Weights of a small mixture-of-experts language model, trained from scratch on English Wikipedia.
Size: 13 layers, width 192, vocabulary 20898, 47.1M parameters.
Experts: 64 experts in each of 6 layers, 1 pick a token.
Training: a variant of Muon for the experts, 10644 steps.
Below are experts of layer 3 (counted from 0) of a mixture-of-experts language model. Rows are named router (the router's row for the expert), down (a neuron's output weights, with its number) and show model dimensions 0-191. Each number is 128 + 24 x the weight over its row's rms, rounded and kept within 0 to 255.
Before each expert's rows: "raises" lists some tokens whose logits its average output raises strongly, later layers aside. This comes from a sample of Wikipedia text that the model never trained on.

# expert 39
raises: ":", ";", ",", " -", "-", " :"
router [102 138 113 103 216 157 144 152 122 139 100 102 124  54 101 129 136 112 133 136 132 162 124 105  51 137  98 102 135 122 112 116 130 132 164 119  95 159 105 132  85 143 142 141 134 152 105 136  95 131 115 132 151 125 159 131 119 125 134 120  98 166 154 120 149 128 134 108 100 102 157  99 136 135 119 133 131 144 123 134  94  89 122 133 103 120 111 122  78 125 159 113  92 150 170 109 141 110 161 152 121 144 103 113 163 130  96 151 119  77 116 136 133 142 159 167 126 115 103 160 120 102 133 138 145 121 139 154 151 135 108  56 121 115 104 141 141 127 115 146 140  98 135 109  94 122 138 127 130 116 169  93 179  73 141 103 151 141 138 123 121 120 128 123 121 119 132 103 111 122 128 156 104 130 116 148 103 145  73 110 102 156 127  81 113 161 152 101 138 107 151  92]
down9 [130 129 148 112 106 138 136 128 129 170 121 114 118 100 147 127 101 162 127 153  99 141 135 100  83 138 138  99 128 117 190 139 120 116 155 153 108 125 111 129 149  65 141 105  87 164 104 107 138 135 106 178 177 150  76 146 126 129 127 113 164 139 154 154 140 168 132 113 109 116 106 160 112 155 122 113 163 146 156 155 128 122 106  89 167 120 137 109 103 172 129  96 143 122 146 129 110 115 146 157  84 117 103 164 136 123  97 116  97 123 133 111 109  87 146 119 130  93 104 170 128 119 141 166 119 141 141 137 151 139 153 127 169 115  92 136 152 139 124 108  86 142 138 129 127  92 144 123 116  92 130 173 111  77 109 155 144 143 101  98 137 116  89 153 102 132  71 144 121 135  90 125 121 145 131 138 147  63 127 142 119 125 139 124 162 139  76 149 122 125 165 127]

# expert 34
raises: " the", " its", " a", " their", " his", " this"
router [105  93 118 120 123 159 163 145 130 110 178 144 135 107 123 130 183 131 140 107 150 148 130 114 146 125 110 148 117 103 103 152 150 120 120 145 137 136 138 133  86 169 152 118 103 127 105  90 149 156 110 142 148 106 169 126 132 100 114 146 110 123 150 108 133 112 126 144 117 148 173 138 173 113 116 116 144 140  98 122 128 129 143 156 126 143  71 154 123 122 155 123 127 137 148  84 128 141 174 130 135 148 126  85 146 141  97 122 164  84  86 140 103  95 133 102 130 148 139 132 175 126 158 145 128  89 161 146  91 164 112  79 144 103  86 168 147 152 152  95 109 156 109 129 124 118 152 102  61 129 160 166 172 135 159 142 115 135 155 109  81 120 122 136 165  55 163 120 105 145 127 154 139 132 146  77 121 148 136 117 126 147 126 121 144 155 112 131 127 150 122 128]
down1 [120 162 163 141 149 168 114 123 102 113 153  83 113 131 105 142 141 114 142 138 128 182 105 167 107 110 165 121 140 159 137 125 106 138 124 125 150 115 121 150 145 156 126 170 118 125 146 139 136 158 123 141 117 129 139 133 120 131 119  83  77 156 112 131 105 121 118 108  75 113  74  40 103 148 111  94 115 141 102 148 115 133 102  87 155 142 127 110 145 157 171 117 150  84 124 113 147 134 144 108 117 108 115 138 134 122 125 165 116 123 144 148 133 153 149 131 113 147 163 107 168 115 137 109 146 130 151  48 159 126 122 124 141  91 108  96 124 101 122 161 148  84 123 133 130 118 116 129 106 114 112 118 100  82 179 134 118 162 117 163 130 145 124 105 127 101 118 114 146 141  82 109 152 146 103 166  95 125 120 104 137  97  97  86 100 121 109 109 137 159 143 154]

# expert 50
raises: " of", ",", ";", ":", ".", " at"
router [142 139 119 122 117 158 172 138 146 149 122 134 152 156 116 139 153 160  96 107 127 162 140 120 109 116 133 174  92 102 101 119 149 104 143 137 144 142 133  78 120 127 149 140 117 130 150 152 101 104 115 134 157 152 162 170 133 147 152 142 105 148  96 119 149 121 111 138  89 110 138  72 127 145 103 134 149 147 126 140 100  80 143 127 124 134  61 162 100 152 116 101 129 129 186 139 105 111 145  80 122 127 103 148 144 126 115 105 141 117  98 117 120 169 100 136  89 150 107 136 144 121 118 172 107  97 144 120 107 155  97  99 142  69  70 126 106 185 146 151 147  79  98 131 147 122  95 121 114 122 138 131 136 114 130 109 150 145  81 137 116 154 144 157 181  80 127 150 150 124 145 120 125 153 127 136  99 143 116 124  83 140 114 104 127 154 109 117  93  96 142 145]
down6 [137  97 118  87 144 120 130 110 126  95 115  98 173 103 117 109 124 160 112 139 162 122 150 144 133 112 119 150 103 106 151 155 115  92 148 176 114 148 151 151 122  96 117 173 143 166 145 149 171 170 113 151 118 136 145  94 128 148 129 131 122 111 111 147 147 141 100 133 131  89 133 161 110 139 152 107 171 116 106 109  96 106 148 118 107 104 106 135 150 118 125  78 130  91 151 140  73 165 174 116 118 150 130  96 118 163 117 139  81 121 129 185 133 129 103  95 100 105 121 157 165  85 110 145 139 134 152 164 125 158 125 156 113 142 124 130 134 117 122 125 106 142 134 154 130  86 123 130 132 136 138 158  94 168 118 146 142 100  89 135 150 104 135  73 158 139 150  94 116 121 149 136 158 108 105 145 190 151 134  92 163 123 116 121 160 100 140 130 139  90 159 100]

# expert 48
raises: ",", " and", "'s", " &", ".", " H"
router [125 128 165 129 129 131 146 106 155 129 135 120 126  93 103 161 125 107 123 130 117 163 104 129 123 141 150 122 140 114 116 136 140 146 130 110 107 179 169  95 107 157 101 131 109 134 131 120 120 146 131 168 118 135 148 140  95 106 119 150 130 123  95 118 132 129 146 117  73 102 139 114 107 142  78 154 157 156 144 154  87 135  91 142 109 138 103  98  86 116 139 123 154 136 141  93 127 147 149 116 137 147 116  99  81 138 118 181 121 117  99 140 141 152  98 108 130 124 150 143 135  87 155 132 131  97 232 144  77 170 131  78 126 132  89 136 142 143 178 127 118 134 124 112 102  74 160 126 152 109 122  95 171 106 140 144 131 130 142 166 104 147 143 134 145 107 126 134 110  89 129 132 140 144 140  90 109 163 137 125 151 145  70 131 120  77 109 123 109  99 117 109]
down2 [130  81 160 140 156 102 127 138 108 103 114  88 151 132 116 141 113 129 148  85 139 148 126 132  80 173 163  93 133 156 162 109 119 133 133 139 140 112 172  71 151 136  89 152 160 133 104 148 107 157  84 141 182 180 138  89 150 100 132 118 160 102 118 118 104 127  94 118 149 168 126 156 165  94 145 162 140 110  99 125 103  90 134 150 174 125 115 112 128 153 109 137 103 103 123 112 135 136 106 147 155 117 176  83 135 135 173 152 110 115 169 140 124 116 157  87 144 129 118 144 105 116 111 158 143 124 161 152 124 142 122 134 145 111 135 109 136 107 122 133 152 128 107 137 162 133 148 162 111 178 143 155 139 152 139 160 132 119 142 133 144 165 152 134 166 137  66 125 123 104 121 149 151 137 131 102 155 107 137 132 105 182 132 123 116 117 142 133 101 131 115  86]